config.toml
num_hidden_layers = 14
hidden_size = 256
n_experts = 64
experts_per_token = 6
d_expert = 32
d_shared_expert = 0
hidden_act = "swiglu"
moe_layers = [0, 1, 2, 3, 4, 5, 6, 7, 8, 9, 10, 11, 12, 13]
router_score = "softmax"
normalize_top_k = false
routed_scale = 3.55
balance_loss = 0.00353
balance_bias = false
router_noise = 0.05
init_std_router = 0.0133
lr_router = 0.00113
num_attention_heads = 3
num_key_value_heads = 3
head_dim = 64
vocab_size = 24842
norm = "rmsnorm"
norm_place = "pre"
norm_eps = 1e-05
positions = "rope"
rope_theta = 10000.0
rope_fraction = 1.0
qk_norm = false
attn_scale = 0.125
tie_word_embeddings = false
parallel_block = false
extras = ["capped logits"]
init = "normal"
init_std_qkv = 0.0382
init_std_o = 0.00833
init_std_up = 0.0382
init_std_down = 0.00435
optimizer = "adamw"
learning_rate = 0.00144
lr_mult_qkv = 0.5
lr_mult_up = 0.686
beta1 = 0.9
beta2 = 0.98
lr_head = 0.0171
max_grad_norm = 0.5
warmup_steps = 416
schedule = "cos"
final_lr_fraction = 0.0
batch_tokens = 65536
max_seq_len = 1024
doc_mask = true
train_tokens = 278600000
max_steps = 4252
dataset = "wikipedia_en"
Below are experts of layer 4 (counted from 0) of a mixture-of-experts language model. Rows are named gate (a neuron's input weights, with its number), up (a neuron's input weights, with its number) and show model dimensions 64-127. Each number is 128 + 32 x the weight over its row's rms, rounded and kept within 0 to 255. Numbers have three digits each.
Before each expert's rows: a language model's description of what the expert responds to. This comes from a sample of Wikipedia text that the model never trained on.

# expert 13
What it handles: Capitalised modifiers and number words opening names or ordinals after "the" or "a", such as United (States), New (York), Third, two.
gate0:122144091130120141126152120112107110132140157142106178107146123112163110115177076111168121134120103186120093161114162100171090125106146096096092111201101206149101117158148123135116117090074178
up0:139124098169126089120141089174146147161148126098104141104190115051122147144112122181054145141173110144120098132104138106144048132181044102079137088112090079159063136095115144092133116116140156
gate1:144165165140124103142131165122084133141167070154172195156137116135133088167125154180119098106113119147159143126108103114082227066170113120158136104112151121109180148114125145165168192177205146
up1:044082129152112074171161107148106093110144113156114131107154138154084086100153134156126129088108136110173210132209172116119128102154110102100098125113099079108160133153124147105136144125106115
gate2:125133084167155087143132136151090124158120085142094103106113125123157133161139115099082143138142219109154139130201114135160164117152121098093161120165096118145126145136140198060142194132068077
up2:087153141119076167137108100104116154115138152101132102138106155136154100135103176151113161151150085137157114152165090095111102154115122111177122117141135123119124109085101097110155148114160161
gate3:161143141168092189102174123120133083135150105166130125140179098186123102150161153107068098174151161196114081142178164156165096115084179167148144064129130104118099098124161110151089081112114144
up3:203132148139160118166146165208127160094097161073129131161110117132096104139106111121155091114106170130119176139136083188101153149206170154135137089074128153085146168096097117191127150133103092
gate4:159172124119110169096127076120121118134116148114168143136148166164111055174164133112121114168151143089144100185114148104145122158094158136123158078168110161093140156135133164128114125109144145
up4:136079096161175072171145113155088130162119109132102037138132124101088133145119057103095096064130110125142136166129105185115142116168107102086126107053117109169144171141156062102124099066083068
gate5:063149140177088109198105165126093095084110130134121121128185089141126140095095147131174103143121170168092157087119145153081124100158111083145100178154162182170113133126134135116131141170170133
up5:109094150108137114169127064125150146155194125148112097124154134128193132075187200186112155168126115192108140161089081137094110140119126124143095125123147088112120085109159146104114132158130144
gate6:070181052118127120164187173148081152122100153115111117094152218120102113113113086134127135147186088137097150109143138110138100101131115113136117145103089150147133074155148104105153084147101128
up6:164107181160133189102094149137240143169157099110156142106169105111116141136159160108139151119146100135173127130131123156112144131051104104099144123106117136113158157098061084130129136139123082
gate7:133146129188088195136121141144103149090127139116140172104119127142084106156101129114154118177126102176176081083094116073165096105106063107115139117191162139143116130151154206103138181160165191
up7:061063156158132112141133129110136156161157085102071105076129111067157104126101111118110128069065121145115164191163151109060104155164130150138103165142108122072151189140120104125205134099159125
gate8:164125092120097150104108090120153160131157131108106076152173167141142193059143091118098117134168090157152186127149093126173129158138176084130131074106151114146166112070117190083092131124117109
up8:098124108133049171116146097134134177146150169170129124170136149127152107099155110129071163137174141165083123144157143117188117170104171075141153035166163174143138123137132140118035160122066149
gate9:086127076140067161143112088142172106146148109130081108062111190130119100112123096114145166152153050138157132118088101123116080171092138131121085131115085078126179151142114096112155114134094163
up9:108140135104048139085089144131184125159165166189056102090084170126107065140157140115134162133128102102151112165117114122182073169112124120144122133154134150105117184169109104139091124113089194
gate10:094123159174139126132091090157144131069126084132105136146128080134150134127126205164102155111136145057066136140135133133109211144152109149113202042077190058113142127135124081163126132145108124
up10:095158183123106094106093148089120181123145130121111148132084062107185125132109160153140163151113137084095109153150129131087190196093166118197175060116191106078106123135147082133096134137083100
gate11:066101138188135137133075137140122068150133070138108144115091153134089163128114108160100048078089118128135160137136147104110106104120104178088147147129091123128157127091166104131159135148130085
up11:177125113112172143120177109161130189106132178100155070140161109096095144076090119149080152083112143141131174105151080178118168121128072107098136152086089106191155103171109177075149105107142137
gate12:108160112092080146124169136176161099119108101086146146183183136153139121161146138127149193211096142119162090112094086081138127103103192059113155111187114139141183103160125103132176163126154141
up12:132142187110125068096109144085121158160121171129127234083129139105152085130142194098163107154103071161136140128092145112176093139103151186197099155156132167126125135149157144122095163167161140
gate13:122148146132149177139126219107141111182069086119112118123152069156136160132101161139134151075160129132140113065089092111115126134138110147100112070095121110122171109149170114069137098106127115
up13:102107165175110157083106107142140179099153087103084124162127148078142174129100124104131062177131093151070086160193146137152119153129113114108122130115110147097119173119029102175084158142122114

# expert 14
What it handles: First capital-letter piece of a personal or place name after a given name or preposition, such as Arn(ous), Alt(man), St, H.
gate2:114083122164165093097148170129122125108114084098122102105158115099104126164096097098191112083113123139213204115129142124089128121179119133058154164112086101150189128115087141136150129168127068
up2:109144123123124120099136119120157131117163130139125124163037201179159135122117120081078130146130138216118122137119125134097072084105147072132151159151190129141104087116125147182114146150109138
gate3:151157073111118137111144102079146045088141177138140132171084115170159155150145157108101130109103186095121083184106161054140105073087192115174076105107152129120082098138149130151099137145085155
up3:159115161097115217146046102170111138132122146163119115141104154165124087142105117092100202112162158138092106103147114177086109162104060144118179133130131093098153131131131148088148162094119134
gate4:137140111104117104093139079106123139095166151145182082211077126141148123104098151158132121171113159115110123158114131085165108128130154143183081114102128186117122096128125142168122108113125135
up4:145138175125130123220130134110090134176170172156120104156121099143123122088156124131203124118084156109108176130152123132140171087128123128103096166137120117092131158116135098100135150171057114
gate5:120056097148183071115090071128141140100152109139073122114135130047122105149122124048170087144105108176155131097151126169172118154176112139142153105129148076088140085073113176145115079110120116
up5:138131115127105105097105089093162151079169151161152136184100151127172104106165201096079120186156155154098107119178130110194083122114140122119135124108165122076138069080147173145077132084089114
gate6:137139115072100138033102086128110122090139208153182122154128063167126101098156160119133140128111143096119160162125140136163133105107141100120139149070153132097101118126185177184145135150046144
up6:072137127138106092088142095137088106114120122093133067132127109044102168123170116142090164094152107107151141128118110173125104148134088101119074146145098080164156165121184141109174086157135141
gate7:143164131132149151089136099108150195116129138145151032130117118156148079164140135094117166145168113145112153172087126123114058055117156155114169098152137121112147113078165207183101107123109118
up7:149144162084178208129099084102093167147120126159068088131072133165123106140107060117089173111172123182087153096089124088119112095124145115124156149131109144123152058105106148192089116129136128
gate8:090107151118130066144135122156112120089131159120182070158107167100142148103110139096174142154170174115187141174157113157079068116178123150119106144101120110139202064139063147140085158133157192
up8:125119100108167177132125182089187112106111075089067137123132068143080133128125112137134149121022039111121140095107144131128168163103095144129156097114067093168116160136154134049120106131146080
gate9:105116129135166091156128178132137124166106091093130075056111121078151168082083114174208115149147103137196134093105084114070162098106116172110113130160110071149150093156104114123127157090173104
up9:081141132076158163168085144153134150119168144123100150085111086171176188102168105133158181099115109161116126154113117140108149077118097092044195112091107102144088074105116149091122151142143139
gate10:213106106160085132087093089143116163121137083133167140052139130176161133138196089157117126108112114198110186115136167162145114137126112122123148169181141116089119169116140164136111072140136133
up10:189099128134104120120114120140110145118139119109123119133156125147132112148124068140131134179111123152148120115122110180176116145075135110114140143118168108052150154123171165110127080099152096
gate11:124120131192140105119071170123122110160124171167134131126131167179135143118064095191153139128154142106143111121128131093102100129081154095128142107180132156121128149123200193110109127114067084
up11:109185124089090104142110098099082182116107187163169135165078153205130103088121147161170132144138162138096076149117153109107097100123163084168107149150132174143111110105186141151105103106072166
gate12:098120115144158091128123126083125118160143113098128082134170152141164172089132126118139139096152117116122109102130136108122183099136142103070160159092058094155103181161141109092134126184117163
up12:081129090114121133159136144092115117117117088090152152147158127111118100173106128105154096152122165124109162090137093131150157118146094133173095081142109168163129140130112159125192109075184145
gate13:166137145130093132108134120116181137114126149149146171139085104138077154063139113072169140176163194183111119160117103156130098118105137124107111141114186125133159107145136137193109179094129132
up13:182135135122137103101153121169138137100125184152133167107139147104133163074087173089131136140135112165120129087092107144068114120137119068172111079116160100174173138184112122194088111083149121
gate14:192169098137141110098073130121115163111148165146158172165081127118106166062183074161128083096136124131083100134091187059161092087113196118157133158145161137084104136085196165178103084109096133
up14:130054124155137085102088124097228137208176174135151108128105142154093128161146095090125093149143082174121149090128126124091085122095141150138165168130145141097138129064185182169170112142127160
gate15:158112175153166116133171067106111148102153202110113059099127071068105168127179128100107115089095119125084187056194098102140151140076147084096145166103130095110093136100186097133124138118110110
up15:099105107141161111133160195115127142169082091124150168123131183115115080162072122122121108120142164097157125130037104150051134129156102173156106059119097152168075107152128142136146165119168172

# expert 33
What it handles: Periods closing sentences, often after a year or name, plus closing quotes, apostrophes and brackets like )., .", ].
gate2:128116132131093214075159134183133114107124117162114172127147150116078101110116120099166163196126144141080120088102127133102175163121147160105151093070157121079107083145108157111129081053122158
up2:075074086135114117113092148025079115118134160055233081089174118074118123081088091157172163118174098160129107134129140081130148125131124125151129134126157167136113128098148148216109108142135161
gate3:087192159122147100112129131135175148165169098159092183118097145080144115134094112142139162125176141139130097132136095110153167147165117157142135139160158115110116117130166043189139085117152168
up3:137126171088065081158082130145109082095103203111162097115142170152178129101124074132157155178174141161130080048160130117173134165133134106144146160159099148146102197104181089141160096084113120
gate4:102128137151114185087135103106152149160117098084064139118159132161147128116174081156113155107151104130159119091178067072129131216120122181099152130198096113089125179131144107121185095106133154
up4:080110121122130102135131183144113134139142152073067107103217148107099092170074095132101147110126102146160130157166079163096158132127177176114166134129075164185121109149126141111186166109145116
gate5:033125116135092137133117137112126168135129114118169138138109124178144132104130122129137165184114120169161179133168183163165138087143136118137132113083091139118125132124138156115134099167164117
up5:154121114136141128141088082156095113076111176106179147137142175120102137144160125030157136080079122087105120115096082111135142133172145108123107171131079118119140157145051079188118141107142060
gate6:104159054144124080095145140111174117105109098117091126137093207114117084191127114157127112132139114077159159105090130111112113095207088152077156110105109144128174153158117137108135140162121154
up6:128206157112096132153139133125119147133136155128197142098106127221149174123168141056130138070120137161089106126103128131137127142150133063117146090109095093138120099090104120068111089136133145
gate7:146126108176128174160099133159134101139114134129143160135146091118121129138108114123184150071142200104100201106123129114094124095121117170080166108085166085133185118134099149173101098130198127
up7:129121118117171180103127095147157127070137161119205116189120130170192123096137159098106140152117124092082150104113104126210131127106141078112151080142151110093124133047077116086170122131081196
gate8:121110166150052147092134054160133065134162132107117179153159095107137143212133158181132117078131120162118073108149150107191143112165088127084135171114130102118115106097090159131097134132126136
up8:182056125093113158101105039137145106147170174108151131130139108172133132156134192156139123124132155177130074093073161113150114136134104099073131160123092131137119089117103182102159150136135149
gate9:153114133088093108143098124127162075104148179119207144099120134118154150091156170121083151200115161141157090105194076111152129125137101088102115195104054154113073143112146180112157100101126080
up9:110208182102191170110145069107115170184108147109074155114153095108137067166146128137110108146117167106079139107079144129125111136145120132142120097188167138117139147098138058157155105143098130
gate10:168127183105158161061105134082136108097132145168170129170119086183120139119114141077135144183123139096084089209083189174177102152137187091130127120095177103055116153130086093138127072167148128
up10:122122153091143128182149141153108130135132152127105109078074126164063206153203077112106098151091156154155142127118130111142192147175086085090113140077131114142117134177150134116125126111090131
gate11:133094104120100164167093131137113197119118109146102130106125174129143137079164128111194178169127125101140127176167123162162132153141127021108110115058051152121116145129163168148130167139163122
up11:134141143166113111160188155123150121139128140155076127124147165078108103119066129171140118064121122150097131111122160103058145158161127186136166137182164102135165134158077077107123114185115152
gate12:130137145129119149090158113159084094126133113105173164172152105155072169142193129119084179122123124117104127140161072109082104110171070154053095140098178152179117126153091126117135124132123079
up12:110133137139146144105134106119139123152148073131042102116074162116134162100124088132167106112136052092119170119185107126200183133129158133082076118121147107163168115096147197107161146173133130
gate13:119171185142130111080069176127160129161079123130133079137137057106127072182155168183065100138188104120141147149157135110127125142122111179135114165149160142116137127130169123123116079136156166
up13:174089105132085096134148114116123112103174150106136152170086177131092130062119127112107127135145120098119145144095128112229123101164075125122068111096177154103086111153067153165131149142107148
gate14:119153114183135134186146117135137165142157150132122145120130166131121160148146100091158163125125127120083115133143129178183146093096109102097126117100186121082162086084088119131106131125124101
up14:086117105053193083152131171105129155171126110151136162073124141067173111127094144098105064138136163101163168121119090141092112100160093142193099144142031168142121142117177169166145145103091144
gate15:115120091098114178108124109105116154093150150169138150138118108075155126130210163150077208170114149132126110133138140129148135182117117151080112052067141096120054140140110138109149132113065092
up15:145120174147158111187123193097146165120120130067136098140114098153132085208102112142143147129111128133162117176134158170137074114118123221142154165168176110091158090188165098161121156121127108